Below are experts of layer 12 (counted from 0) of a mixture-of-experts language model. Rows are named router (the router's row for the expert), up (a neuron's input weights, with its number), down (a neuron's output weights, with its number) and show model dimensions 0-159. Each number is 128 + 32 x the weight over its row's rms, rounded and kept within 0 to 255. Numbers have three digits each.
After each expert's rows: "comes after" lists some tokens at least twice as common just before its tokens as in all text. This comes from a sample of Wikipedia text that the model never trained on. Tokens count by the router's weight.

# expert 11
router:111085051119112120073142084103133083120192128177130126090134129115133090117125097098052083094106141118157123125103172114075171131200141115098169171136207140194148113151143145118138085135133176149071096145159106138120133133137113078116184168082112134130107165095096175151176178071108133119118145088100159108086133125068141126157160144145171106163151148178149099182150129136128139152169191076142116135093092163168184143122043127140108152152138112138138164097112124091080113104110148
up0:124172145102050128119087135135138142098153105118141177106156119123135042122108114097121147188226159092108116091173128147156115142108149091131072098139173087096086116056128104052096132104156133123177155181159136189119067163117154164086078078144117160122122125160203132189131106157154102152112159151171136138182130128083101155133154117149089124119068142165089103180089152126135145135157121136120115148151117147070133143121181114147096107148142121091091116132195104132123074127135158
down0:122107127171160180147125132125083120152129129159120151128143112128119129157142084130100154156118134068146127129103157124156184162139120090043143177160096174150160099169120080136120115148105145134173062122114133136027154133141177175136088150146169159123161155136170110098129194122155145159149090123097189083126174052196163135119147112112176091127096104125143137137134056132152108105149183117192084192147125158138124123130127113103123103151116187179062082202150105144162121111136134
up1:120121127148132180165135104095103171098061167113099136146141182170129134121189134121117173132087155123072105150056160134135168108180146043112114074056159152065083197074156092166143102145128119173097130222162095161060147133122154143124143108103117115140101152131115194126112115162107120166126104099157160142094082105131133097160131101147132099124100156165125168115136136110145078080154151085110064118139115127152131116114161143112165083157140099223127163124159120103128152106134131
down1:135096099149128121106104135141120157070072106088168189122215073131146118155104080087065154081128115162136071088096157119173145107135109112093134131134097144134127124111126138105122071200140162119079080104145082103157117141139148113168141145158135143151157178105105162117129128158099072037189156096162127127057110143139127140138106108165140129172105130138081148103044103172111103104121151150138127149199163117062094130131165112117115113168124093097137111185167175147074103121091107
up2:182149178149125131099116042118150148172123113138138125087124147089196126162116160131081152128108124200101092120070135109167128089166142125125144135123167139086133132128128101154122162049153140094132126075113110125092118138148148124212097154142109110142097127110169127134174146135122087126080130144097093139150038143090141103148084119112178143127132161143092080160049125202090123103194125138122060135131117123154163181112136132110109126206124136090161097096136143195096166145060145
down2:151101087106168149184158085071107087101153109077106123118129082082125144164162084073114148106186087132104157157122163125114139144160088142104086118115134125198123099126191145123082149110131094103145137107170113132174078168081159121172160123103170141114123122222132043120094153126130094128137100138114146091147114124112106155086097123150192141166123081101125147176073121168149149104097074092108125083128165091084190137104129164169144127181108137146125195146134145212132099137108124
comes after: " in", " In", "In", " on", " during", " ("

# expert 48
router:104142108118187144095176127213154127128100022115077104126148136094168085119156160097125159141126202074191141124144100117095091092171123131120146132126128114115106124167132111129153118059150110180132148109186128107073115129118162200160092082096091137132140065112145156137083104067139154102166096138049133089161137127125139189192112095087138150109136141115125159103102135180178079170115153109122101175116122168135113074156122128107100120115154179140149105145123184094105123153136110
up0:170141194174134123112153137133133092109080098075094120135108151105091159085127127123128154103083195176142169184131103164086066172150118132143104043131135123110147156082158081082142154151137127137164117132148117173186142092194122131066151148102137173078179160125160094154155173143108150117138122095159135140116127153172130132113129121112157160126084131121079100129103164081111120121099138104040081154152114118153218123093120108053118101113177137120101157111074079192143151150120116
down0:127154127166089176156128123095080134138133119131113138094149134123149150164132062114114196095095157088138124149169142095051075128102149127130109128087195060158207097150136172150101172093154089088148055120114160108113203122118155093135086103150126146102169072090110115145134124139108096147114123106075084136125110098142110204134212151117130139138115159134145134148094058075126109116099135069125128088108108114110138106161111128079136065153146132102171188106068090155170122131109134
up1:103160207110173115120124089113174092145175145118151141160129106118183081154161111145092089112127106158085081213109144146107178173117150071125076099094110160094173135107170088161146056118184137110071117142088119122151117089095140153103152201123115148120128133111125150142126146126155135091132126143124121082145109160149143085167097159182140133143120109163124064162171104160048124152225094073109105145137113113148132124154137162183108115096098073109129130112125122132142145178133051
down1:151193119139101158115159145132110107084126147136164140168178100128128131128114103112081195098183094143114131155066139182152147153127109199194132133140141141074118128112071125145157077183150168106139119137186181128126093182207110136165069154100082115090148150108109120142153149114165129031069104191195134179145182076082120153097109115080063084107139113110152149090119161097118097115129150109137122117159100121118136122176129109126144111134067166114167141162152127122137131115141120
up2:174113141111096116215092119154138143130150130155198132174099099130182113181095137111082126153108097170097106129128106092170070187129141107157149134190110118114088150181135125133119157131108131131160117081052131121094111100109159107107120141156066130136054152122134104093142115108117083153157118093156157180157229132173163172156128128170117141137150078179150136144152105103160164115150118171153107173115045101108087112105127140155147061151134095118093139092123060158120092135120078
down2:089088094065116070119144136138174132071114104137119137069128145139113135099128136173084145138151087123138108110147135153133135118093114128213162091118121138162079150101127184106092087131193183086111069149154132122101099154088105118135117153125136138116135174169118111153126143141192105154089111107124189170099152128155108104094094193135098061122153178145121077143060155115175111161148144123127128139154141129139131137144113081084079164136132121083084130192153141062097138114005136
comes after: " (", " \"", ".\n\n", "\n\n", "==", " Mc"

# expert 54
router:146141158151108077130126117119132109070070150171104166114109140107150124162116156089122160125127178150112127179131115140156117180114140082100156207078122157123109150160144107135123084112116168127166116136135132154130187161207098126141206158127100140101180155158118164140100176093120084193110165163167165160174148140105127105160165124094133099159099189139082105118091165210151150108143164138145086142115160156143099113121149077175169097193147203113121112120059160122108134114066159
up0:187133100104098137124102146131110113098124085167144132119159101152076113188200153087171117129164098149092129111081050154081119176094104120101132097113121173140094181096151086142102107091163137092120130128139083112148103111191117113126217143158076166112139155116112110116117060166113085105138149135152062165117068162154181159159073135112103107112156164126142156137123153123114151163100118162096129116165153146115081203159181162159087139106167117123089097166136173076102148081174111
down0:085098121129107109131158128097105139109168088085121123118138057129131170168185144198103190126081166123143151112130127169170126154100102108207146163136163133166141111084151096128204126147075142134206121146090180123166162144158098161116115131140127099141112175119170125143106087131108089149102163070074173120119122107225098119089168104123156131165080165145147124162096127099095126119157097114156101150191116125133181138124143189147133109131082112125103112160119115177135207186131086
up1:148105136163073193178175092162103147109109138162163122095140073164116136167166121104196121104172120088139129111136042189130125081127150151134073131120160165159036141095123160134163154144101104076160143100117177144132114156089117105185117167147118147108124155199078177156161164137142116071094094095160120124137096122121110136085136088145162122117099161096161102123073068094157122119144180112152089109117129140209140107154099102110115143088068137173140080111155117098134143108082141
down1:123068048140109123163171124069111120076175124136122098063083122125104134116140105129092099102158083157136132073138121110115151166101163137163156106126126143146140150110133176110133133098211129136122123087113085144153105091148071133162138146116135111177149064088067158185143132099163112170047153084171160104106125136128156134044120181146157165153170079127151166121153142159092103116165169087141102146130110181114118154099226123086179128100127113177132104141106082143165125099125123
up2:136077137165136140189137158125112081131160127065126137133130069076148118139132147154096074119153191099135138131133099126059114125133125139152130156079127056097098187149143138152079127166125131090165125198078099167139117157161133094068155118121136123139192154084127124122062129129206120176112166133115122153136145113167086184105134080067057136166134087134122131115103164108105159131132134127126135164184076080112164078152115133142180152085083135167131175111086124166078152161157163
down2:049221173122102147093128102146145171154107148092129138171086130083095168141161186159111176155135110124084104142083139185154124177143175152114148124194159115165134158126181126176103108115115113112157086063095178131126140161102098185110144151119143126121154202106114136122127088111123105091113150106150158146164120058151079095073141085078158133157132147091093150134147152121154105109112105142138183072146084143183153121148143160112143186123121145089143122161107098042126112155150165
comes after: ".\n\n", "-", "\n\n", " |\n\n", " /", "0"

# expert 24
router:094141125101126174125104097127135053162094087123116114191090117112076126130147102134132178117166151153139142186166138148174150161184113116133112168092136111122112114176146200096036120145076158099059099104063186077159139137141148153096146168126142121135125134178091115093158179133130084206150148173138092096142151078144098123070193142108084109135106063153130103143069114114184107143130113172104153098166112073125085120120106097127157151086142117089152137117113101143119100156149131
up0:130179150175086136160105111121103103136142142163149121120106206099121060083114093173067107103097153149110113120174124154202107142179064118156112147124079142131083165079176154138156134129134111148135131190125118068141119096138117087122089131092166099147076128107105082155119141083161146214106083123162146156107181114173130119146144128109075140160147141158094183205104157146113109141106104107143159115148133086145116113109060142202165114110069119107124148119105209143130087108112104
down0:138163174117143122142156163141157139192083156106138136139127152159091131058139163143075156100156217155089129151137157168192091172139131143077137099159119147141136135119108061117096124118134106193147170155155201127104117115094114111140151162125167137119082080125122195151084126086106108147093132117138143153103132153199116136122075139131200198174119144138163135124134123227108148098115155156154140134115143144154102122076099090163118136202142151146077201152129125097098129165157155
up1:192119130138137152104142089133177072181109130077136119138097129098099192145147057137109155088130119171180131092163149110131129164112136125109115124144099084096110152068102117152102104066097165126138109121099112129190166094115095183160097107117189146152136157128146057171075193148157111152126130043144121090168160147147156143090121148106071104126125197171126049135104174157131128131052110164145124167157113165133097145158153169149179138138090120073129114110155126082125117120082123
down1:080146111104169148184087117143163102133102173139081151138141102119143171063139160098119132106142109109052152141131146137119134099086154121162103156140126153153107107096119087079111158085124123146095113145157155129102125227149070098080115143086111103135115167100155192153149154159166155126153140085140071108155150131113185166127120169118134216119144126188085096101160148143185147156111117122136142179129161148086102165086060118112182176143136112052155093161175070140160102166131129
up2:113143128112145136111163087115066106180115135127154149198102084167105130155133152056059146072147082186102110165134185154204118117143105086171107115112135163118143150128101082077140152139145124160123140114107103125114118133159119154146190136101127144086175089096067131139138122166203197120105149181119135057131155126165125091122112115107141111168152129113126069151131129151030133126133121133066159181125109067106168101101177139155171100132073126151111130096171097119131117183120133
down2:079160128148174130090140160132177118121165113172171142115162090104146139147126128210103168200178086155117056156131172106098141142172056174112120122089149115123143167103123143165144106168142096129135191148087167126120168157101045120219192100154108128127106070117175119165138117148197074166131138145129153117132143152099137110138138118104102119128126081156129174107113095114131148136136137136140123139086174143110146111139144085088177091111175143105139062118168130148167160071166183
comes after: " R", " W", " B", " F", " the", " D"

# expert 14
router:118172087102154154134164149147132138139115167078035151122141136151120131151165144140135165061162158119138160136112098108093094128068172046136162082093166139195052186148098131124151159119099102122117168114158202115135123126100107158124139104088131154135089079118209187119138119124116147128145117133123092119167076137156125131194072073109169137160063121140117094106175092188113109192100190117110116147116112131161098123121132146138168116168172118112179115120092137100164119094108106
up0:153162145134094161214125185093140157151103055099087128178126172160164177129120130109136140158181083103114166053073149194114152080104123171112118109133084146176102118111133090089144136107068164084141114117101175133179069140128149136128105122160114165077152123144122109145116116182092178076107121103126051104117169127100129106105104096156143095156128093161173193107103139218129104110145094092132112110106110092125155151109117150135128082185120152161178135120135163099115167112111101
down0:145120132110170082110166166100116190147133135076135095072070080102116110158152136090125162114138121121222102158138111129082136149098073058181075121108139093101107124110114165139145118070117120108123112131195170093107151072128125094167152102183157172099076126174091174149100181098128088187120125111153129192156129170137067134119118179093172156112113103144186151094133119115122117169119147165160146186162128148135106155174167124151154114126171103120111159155124148117068148144125192
up1:116140103056138128113114093164143126080168147110164116092109118111156179136116103119138141125094103119161117109131167157087127098159155110157178061154168116142187124088130104112114092120118179119092084099102148184102167129164137144102100109156126175111124143118171139121129141093168160124061156129126136129056177088145161171157130084119157247079129044088130155123091157121125183076094104087111127180197142144118180121120088116110126136159162121079117181171162095097158106113127157
down1:105146097127153158124125157118132137134077108124097084150199124123107121118152092143143097146150113127159100123150075153179108179125138128084092114118123092116120106110082182086132078068092082140127157141120117154115116177106097156185145107093076153086094189136156108075106119188115081113188147130158126167054076112088121207140158127205149057100078106125098123136106060111147127141122141165130100080178170152129085094066162147104122090101135089149137131137195137169113099141118126
up2:112119103120116131141136099077192091107164119106101115126139109174144096105098126167058053102105112107102132116077147124095140118165168120116097054119146050131074141163145151191139121080101149106118071116172128183128087133147144082172101124136128190122133179177145171155100104200146126110153180138093093158094137151110148109198099161083094170128174111154157044115113156143133141122096131146143192141155156125083160169101175153139132116142168088160147109181127154149103121094156115
down2:101161114068108102023140131124115074105119132118167050052174146152078110133190139140117185118166087135166099152107134122137136138075066093120092191144106122132163115147107092076167128127140156133090200083157147130115060118154094104179128149126128091147087113128133120115115105106154079141126136082115126028086146054105165110125132142113163132137090143090115163103151092153122131142126148093110122071149137155149077090144193143123083139114079091149112126145153108121133123114166137
comes after: " |", ",", " the", "-", ".", " \""

# expert 21
router:047132141117132105127091087128153143090150092158138177100168101139102095121131150187094133070132148124133130153087085118126197132173076102123157171132123136145146128092176110115093134124111104144141086129149177084126124101130099180100097149148058165165139174167157206165086122113098165175104138177136215132158124105138142102070066168134108099189181145143156094162106091203142144100170106169145085161127130148117119101105075136090152165132137132109100115119144091068149136123087168
up0:113116126136146136178164130093186160103122120112115114156145093139116082132113158088082137087125170140119167139192104069142086184058136110113141051157141216083158158168116120128151124160120076104131095103106130180163151195137103105136130081161151089158134102139113127116217107084162101139143105111109127132082096134120079130149159146073132119166147099132070158141168121124148123122139119134138112129254130152137114134093055101093160128120157141062108163091128171125152128139084116
down0:145089175155124170090093132112121076035195100138146145079109096150135154176131061143144106118144145128111152153113089108134108115185095137138144094112076107213101084082167078082151117141120144154151214068096135113116121120153110116133158119097126094104123133094191104122086118118064132156058112199146130160110165145163155104162112106131102189084104114106133082160111124155135181076109116103124095128099102162134142052105168171152133152152147115171150152130124089113116137176131134
up1:108128110144084083155174115105087107151135107156058139117145167105177128086129158117176146161065100110087152161088146132188081138119179129143109115132159077123136114147119095157142063118140127106176098142152128163123172124093104058135136130161124131102050152104134170120126076087144162156107175103076117140126129117192085081115110119094094177124191097082094150182130167113176135132186138074085161124114124165176121106210167149141108152158113165130108165147086131170065141138153110
down1:142137128099162136138139189168140078147102096179151108133086133086062085147136101112165126138081058146129142127156161150057158146126123123129146119130107104098147091124173123069082179137153046142138111065118082095107113125108099115178067136115180132111141102133106086101163152099111125101117134080151112160163159096079095132124161133094193213120121127167087149120099075135097193132095175129106102123159171098095143104125091093184158110177068157159114067137107123131113112126088164
up2:113092093137039106173092156142101125170161106156149138075171113149104151132175048150135147167118086116147114097092104139080165099096137138086105099166110138124162106140137174047094146127146139153172151179159198109147059096156119124137084116144091116155142161184176079120117101138108130056123166115144147125124081140106150118160079159116180143172173142136090112085126124084146085140096184116170193135130148183089117161096075146096105127085149158128155108142125118138139085139180143
down2:084179084151156171108125142145149113134122161120130116126134170130152087118150083097137127137121151156183132147121139153109124118182119186189123198142068102092146113152160106138113126127083118193061157111077140107109043164138166070133111166184165068091124102145083106124122114098089092151116115111116113132164152132084117090042135144169153158086129129081112073073167145155124163136119143099102095140157161101162166154204131114086091164112161162129120113188168103101166068121151130
comes after: " |", "|", ";", ":", ",", " in"

# expert 59
router:145142139127120065167122053152185109128146182111095183071140147154159134107080136163127095116125096199167150055116121113117158100157094176109093123139124163157205146144136134116142144102170162103126172165143181093159144166088110115082168142143152110137082119130099146100220144140147141108108129088134179175081113083115153138124179085177137120162112174110105119056145117123120169143128046094124158130121076145127148129119141110065146108134156162112089165169157132119109052124135116
up0:130115121166112074136102186146125111141175120095144117091140094071137159179139131141129114134130137126142114064124101101106119169168154095126134103109194131143207135129106118142083106087106055128161083115172118238169146138123126109106132074136172114177131150141157123092134125073168146134126132112187146133080151142138133137093141165159113087187104102117029134191144137168102118105103199183142131059090097182113120126108125153142063128109117123160132146171126131094127128166065135
down0:096186062118157114139115169093086104151115148078122144150123136130150110138073109092082193120108137083192132125119096108135129208172112119100139163164115132167166152112089135109161086104180141085153138127170154093142054196165102097162210119140138140116146113083127133171139136150128093117187131179143117140105111135125125131129078147120123130128076125099113099115190112186135146075140151126165163152117163135102170095145191110107164161183098179111137140185146082149111102067056117
up1:176144121169093114114141147098179067115147121154115127085130164155148156133175092074059127114095062149121131062126107163123166143061072232126178103117175080134101109110150112140106150185093104126093228169109196116159084166130090124138133128149147057106142115161167067120147097173124143139062123124123055124130151127124100124176118127112130112148159131149168139131092135146120135142171086096148147087084160137176120178141119141105161089161142156150099126113138116123101127140144127
down1:168171124093123125141159118185106130104157133143100151172175145085124131095101166121099173152180087150124101117114131124085108079132120091149125140140071111150202141127162177090104104063120125156128093098164114173061166144081139073171145110170032170214109136094109093142123136135188138150151104062171117187091087092125153095115091167119104133127101114094121139124128164097170123109123108180105143117145155148079119145161137105103154099105141095149139157161037131122071161101119128
up2:112098127101091082131124133117141139114116197119104137132140212122139127096103136117042188077126154168129170096204097096133145114115107142123151148166126140093143095153171108111130143091133158126146133140103161126145162143126100135130008091127132084165086166150121157151081098103168081068132130125154100097128146120194113123112114119154130035177169166179174098167129114118084129126095102156169102135118136058129137100106181163151113116133160202170081138160130104113125116095133180
down2:122152069088103045140092165068141162123094116160165106125080154116136086146114094110144079186174135137148110162087141173124108147096147122123138114149127112176163134150128147112127172092161095077140108100097182097173067170084144162113113104105110115128136149129113186145115154174136188071141089135134130146131081133063079071120103128087099169109145198147115115127082097144158134087154087141091125121130127151133163151148108118068137171097087076119157057064108163117095146198143101
comes after: " the", " a", " The", "'s", " his", "201"

# expert 23
router:096087098169194104161160108099130072099174157108156107100149159132117158104121137144112083105068097152094151092122125126148138097114112120148111212121050108102157108112091142137167138127118086175101132118091084117137144112162097113120114171149047066081162111152088122146061182102103168164148179097168107138091144079100106187137131119156190147148100067185064094087122117132132151107154128100072118126103106089136113114118124086080164155081143128072168148156153124129164098107095135
up0:136178132154116110198163163104083119074103097103174149075136132137141098089105114096108121125099117127186153145103136137105140149116141184078080148150096171100155143088128118132145107104100160133173119150078091158126211110070083107127078111151128088118143142097122117136085142134139138115099183161146162117111195099071184139115125174118153176156117070167183141200144097096108136131136171129090142178110091181146158161162109153145130135129134089131033118119135096172144149186063095
down0:157022110139105156153139106158117158135122130089048153091137110076164123146190115105166182130139127166145075081083134149117190117133132143156168090144172140143187095158098100156103151052165098120145151137177136176084083076103185130129164154139157146121128112149099185168079165099059142110128116095148108139210102139105159149126088169072157182098119176139073149101168125147135143111120106112112127099100124163124153129112162108113133124118148132070114082138121144098117073141141141
up1:137160172116111133095168174146137167165183146136088146110175193162132142088130107103128066115091152145158102043167085167097158133134172178187105165124129151062144165134151165126150151103116146100145145145079114116149118139170153076143139107112094079104118081112148106116172082116109080139157144104151119146110102146144107182139096086152137096136092062139168137155149103141082073097066122072101182137096154138100154122141212187099092192112109150130127073124090115153120085150146140
down1:196113120152120095164094109104149172119104146126163165156111155098106118125133122087137157164158116123101181157097102159153110163134123093091126138126144047167137165112196121126099140100097104116090138154167162119087117105129114123156156073178122190148097173161125199177127167103171197124102080126099168110091160114147163037115146191133130101090110207165157109150123156145148097139146095136149138117170090132178166130098079116084173107090165117145088186139192117117157113092135160
up2:128112169089169115164110114085153150146110108118146094104157141103147155158129074116079057119123062163119144166127164112110186163142157129112129122089132096114088140104141104169137053147142158112123073096116102137136128122185058103131118129111103100192095124136172170199042065133163122092146161125134151074129094129050186155072139121168181124128119192149170159140184104148128133108164156140105138154084106132086127115149104116112139073186128114178146115115181164155112123133117079
down2:109095122140133141041148143129142114053107144159157129107131099166121089072166129091183107117128152111148107104130119118176122095097100114098122101116216141109123043150114119116142155119096138146089135185137087126143222162112135140120154096187063162128143157083065077115162097141145100136162114121112127121079152112120128165126119146086116042160060114130131151118155120131110179133115110150127107064159124138161144147169181089115119076179122136065109112143086133161169150142171187
comes after: " is", " as", " was", " became", " of", " with"

# expert 8
router:123139111163138078161112163124158116149132118161131159107104091107104133059063105074144091145157072108109134049128132052091137128114100183144161105091146166147165094161161129112097142149084197154121132145083162166161089140130112151106144145118104159140163185143127127099151127136129142142168075107045126185080089125129128122163179105185101122129166107121158135083113109134119127126142061075102121150136177142084111113162143118105162039164125167126110116114162127098114101193178058
up0:126131155118142097196100087088109115091161152092138086098166106141149131173135103153168085099109108178138127140087133162162136125159106208121148166096154173107147109114089140139106094147122134129142138078114146091109149172132139079065090157112106125197139137177096122093205105196128129090107087163130126093182143146123114172141121130105122122164099073164099152136131167163118113142142137032146066146119126087124132054169200160136125097171089138132175124103100113214117135077112118
down0:138090077118089132123201131066131118117128152094145156170155089123119104112103147120088108074091078102149148138167110151122163129140109059078107106149148115128118096146170127149137146149196103172152118165154107138131117184126148076068125139132070115131152095156122118123169154179155168058145108181115093126074101088109104067128137122122126123196115158128197117127082127126161132136164109149145150141078192103136088132135089155112149205090123101107123133116087133207179097107172050
up1:159135110090095139150139144124158077135134127231066167123108111122101104147126072172132056159099124133159196155142096080106139104183151088132109152123121161127105094153130143112122134131109117122138122170088105100192089110135102174159097025073105101161115161147177113103079128160154121145116129139115135164120176131134122107108129119105096087129152137142105068186174123159139113143114181134128117144130170129135187129180205125159130114117141154144156110187193061147109070069106095
down1:101135157174130173159106162170158117118115086101162166137148134137117186133126151112120098118091179158074158150246134150105095158182152126166150128134126120064119184138103137188116097144117123090121154142163130089032134126148107187136101182165150148101069139093098154126140151169059128152135099128161164135158160150112073145144091096102116180165144138094156109166096154123115182110107092135179132199106103133136161127153137144209170130123137124097119156127114120071084150099111163
up2:129099185115102167229113106127123109096131153181085099099125133170122100109093108110152176181118161144162112128165095142131120200126163088184121161157126078126143131101164112158133135092185136146069120124106128106093122126149128158162136191098152101108139068110087110143081100092135082128121196092164096142095150135085149184185107139112116107104168120134114127200112150098125124027175150089169068171093147123140139114133123148148139113134173116106157081106197091157113100100098127
down2:113124107152105190141104155115117188124219067053157127142066136081090127174193169148118107130175058131145132123121122103176163118154109128168144124091100121125142135138167162158155136119137109114135136156081163096158149082136103193186142156191110121191129075128133113135156175122115166112149132168148195072092151131138144108144115110141155149149141158130157112139093112151186155194136074156113151129126140096168162121117163111170144121197103164147105114155150214130175138152144090
comes after: " the", " The", " his", "The", "'s", " this"

# expert 52
router:143128087108158141135112107110149143091179072166137138118117090153166120142147120159122117145109138077192183145100149078157102116155134044092152107186140087179155149117135191152119121129077116128135139157164160104084052110095115091131146158095086099083124179157097181064096203150139121135132179190119174159158146149180102172140066145156130141104093137154161097117118144132136178118144080110122174138090157143124160152137090096178105141162166068141100093163076173136129122127082110
up0:147158142113085077183109116195188132167112105199140122136123099118117129141138105144115081118114112104092123121117131144100116096126176168134148165187202092185121155103158163145126140160086145116123108145163111160130141119127127126089136194134124103095236105106174108086091165157218146082106122127131152127112127085142160112120142124114100165113094152154051111171093116113070143115100093190084069171113075143106099123084092130140069131183103121122085131147120177101140147144113177
down0:171133165105164185148165155149078136123119119148129177131156119104139098127160163105142147170098125157080098084122107122198076126132118171054160144094119113096124121179135108130057126088143197123155085198119083103062132140109094104173073107158103145122168126154119132151223092105046087159141106125152131084121105100105116171187158109128115129113161132094099145106121195159112119155169117125119166174130145129198093085083128141126134145110163115122109154136115130121152073116189081
up1:080087148121200131172109124090127135078111154134103134130168159123150182109087117115080141171100125193157195097155144110186092140067149141152125091156098126134127149143145116141102075154143187132091094086088146103094118147152111142166149102126125156146132105049133136129133120184125060092136147135187083158072119108118201122091111142111120142099151123161040107114183126074141090145111117201152116079134152164119143101138152105160170081116074151136154069166139161143136137111100177
down1:060122157202148088150137132181133136155117163112100079106161205147166119166152123144191111102148107141093120104168093104123141100127143097116130112139155109133132063087085110149138101082172160139137116141078107154163179104138134126103151131144163129114098151110135197123139087201142121046133112073108153070150136128099118152078140102136111133074138134090120160062148125078074163149156129099139110061126092025132129109104102122127149142079080121086137146098170109114134083174136178
up2:094162116095136115150069119151159179158068162113131129143096154122091154127099131145120132166102105122101070134145138136181095120115168117175155055222158146138057146067119165150092100119144162127135151128095111111100160090111144134114148103172114142113090163112081157078136130141131149137142168092121110087108149103129163143117132141056190113191160173203116168139124143094101124144038168130092089165107124172065126136178127136132128094162105156162071112188132113092113179149138164
down2:131119139143113156136116147080133118108118127116162093094176083186065149183108202156116131116192137110086112130077168148148180172116121095138093184073117055137161121106175196110131148117117115129133094098150126137099158146172100106124153142080172124070110122117129196174153106138116106214125086095119119156091083134169112136071119034125157128039144161083140132061102141131130142105164098148148143136117135098126152104106153173135106141110170131098161097135109176112137088093123132
comes after: " ", " (", "–", "16", "15", "17"

# expert 29
router:107123114109162075165139125157148080114149174088096128057137141134183091087116139230175147118117137123102123092109144141163112129126085158082131145147089085156098063060069105070148131073152139170178144127121112137134128103080112149119154163176078114068112171166127174166113114142138148105121187119170099102079150097114097157090141126171119127161080164142203134081168135124095182097136106111138094160112088073134155137124131104171127102176154109120162124152182142103085128140085145
up0:153071162145148120096144127166125108148107122136067085137157097136159123161112121130157160146123152113131103159012104112098120096124066125182163144131179116123188120141132103085137130150112115069124148133104155100137072139184137170122149089142123164148195147151175141101122085107124114187153140102106124173038168085162149097177094177118083118184129074119160118135123137119085111129117102095144141085160155150106192124157079153128143117169160048169168127111100098104144130055147122
down0:076105109120072180141132097144159108156133108139173074136085141118132183130113096139122162122131145141155181165065136180134118103112139117110156133183089080088103137091135140146117140160096163101099139078161166084116131104075111100142128150087142104078144147136121125090086142143120104077106127147125104089177135061120083135147061153150165116080138163079187141117164137162101096118125123109201122091091087139104089129159176134213129189154145106170103077068147110109100193153089187
up1:137150132167124115196084089147119115137146146163169094118101085076105245060122192128148145093158133101163057176093117135163178101155086185127059172150159106098095125129106159117182132131126119093076144117121114162155161171117110108133108111122122118113077128142127157162075112114134145163163110111083097125122191117155089084169102075137134179114160106132122117124077140103157103119145075073115128175127095123159125149144167109120133137137120110136144151104116123144137188228085098
down1:132104134042130130160135191069115081143131105095149156089122148143160065152200116135099102141129098083110127163063121153125092158119154108145163127125161153201123124088132141148085118104180137134120151117148133154062091141067190095118104211130089184108118122114140140120142143076211091153120101169146083138133139146169168117108119145115126175128129170124157163098114112037134141148114131184185124122142106180168125126142099159064090140159120078071100122140110150124089135121117144
up2:163107130133104130147139099095110116101191125100130202134168125148178105090137095108053135140111108136133109116074141103091106161211111145153204206072160130120169086095142081199126161174146136110157100155137134118130110174109132081102078141150103102140131126085132077135149100106137136097141203141149152120067160144090114142159165098108125129146118146175152105110114178103174146117135123082090108053161119154138127111133116120182063162176142174145127173118079137053095125129097134
down2:088129085149131142071172181165150152132087110119138101138110132137093143154144110124202078168158120144086121144146159110183066163144112081140158174128097145146103104112067169103191107143174134143112182136123171097117145103119085123094161133169134165110168136148117145062089130149069089147113085118229175166178113101148178077152170101130139111110126122078172192110120103146092091130170130119114165117124158122164139114168102102079143139059070112159159113152129151112182151142143096
comes after: " ", ".", " (", " for", " with", " of"

# expert 35
router:128156075118132146101140115113137106174136064129134100017080070117108122155140182117142181138136087101148150136048127118183143103126141141130139134136140113103164110154123102149154143083113127082135114081107162112087113070160130117199155107137135128130119112134165149149061098169113107136124147167091154114128119134118120141093131140063118098113194205082143109165199093182117136124148146148153127172141140133123136102093130147150167126203101049109130125160026128148085090127089152
up0:169075157098166101137096047088158103133089099120132080164114115161127109084134134134098085112089090123112095159081107192103117080082155107103070121099138153140144156134172110107156093158136116171140098181105154179096164141153083148147170205165075136141126182122167140155150139124101101140150086193093132142147072143118171119095162174143091109111136113061160102172089114172118173177179145158060121160188081124133113105147158133171136113159127133146085140158076149129120127091143147
down0:190110124136088115112127121145174141152198110177148119108130186177085129080167099122140118074131100143092152084106120103126091153081097142093108135118077096100163192159104117055087129071091097080143088156116210113155109171105175142133096102133079121186153102180126129177154159199138111138153136125150091128138122134133157171117107121153149130034112106100164109119154179104131125127152124118150150094190111114082169103131168121094151176147157083179110115122092109178121175141141095
up1:158105140141160118119116143153121139078138122110120178050151158093120156196059100119143110119080118113115189161157118127202124072112122139114098152144160143103189180156166153162066094117098187106084061185117170141141140121130130069184142120082112153134145127156119107087118129099172165182142107062077107136113149159077143130147097143132161157108092148136096109103156125130203053145134143115149158139133087125210151092098148174090123083085093099150113137151092144136126122139132096
down1:082161115129160149136105131084214055097114077110082107118147097145151140068099151133176080157113172111171051153111102094136143072096103125096181076134118095063095089134094122150095126138182165073100140153086113145151105162130077104145124091153179158137094101158161137114135086080127135135126164149079119141158139127088144144137157180086113086112114164143150097110056151079145125083114156097091111134122069144129093123127088080154100163083098153144098176145153082140106108141166155
up2:122102124091154148136125197146062125091125157114107091054158145128147130175057103146123131130129142176147082096161116213133163101115128143094052166157226121105101103077092122116097146139105177159149093180116108095164127110127115179174111147147114117197106091147104132128102115154127078150065160158165132120088186106086169134124144084159118124108111160133092140135156156127098157125107185128181130151126106146162140130110123138167146169194114056081127087125129100154127113125070102
down2:181116109052134110115115193121158133132136110130111122152137109096174125131138239101124136168117167109153145116128130114167110128151139113075119151077134121212158149131153170142091135081133195150107212159123104118124177175144156160151139096099049120163104186106095125154151156124150111142128145100145141111104074128163191142132156145092079157105113084094115100157109200143180149118070112126101093098167077137130133118150135145080162087125052140142134156097135098121137107080089173
comes after: "-", "°", ":", "\n", " /", " ("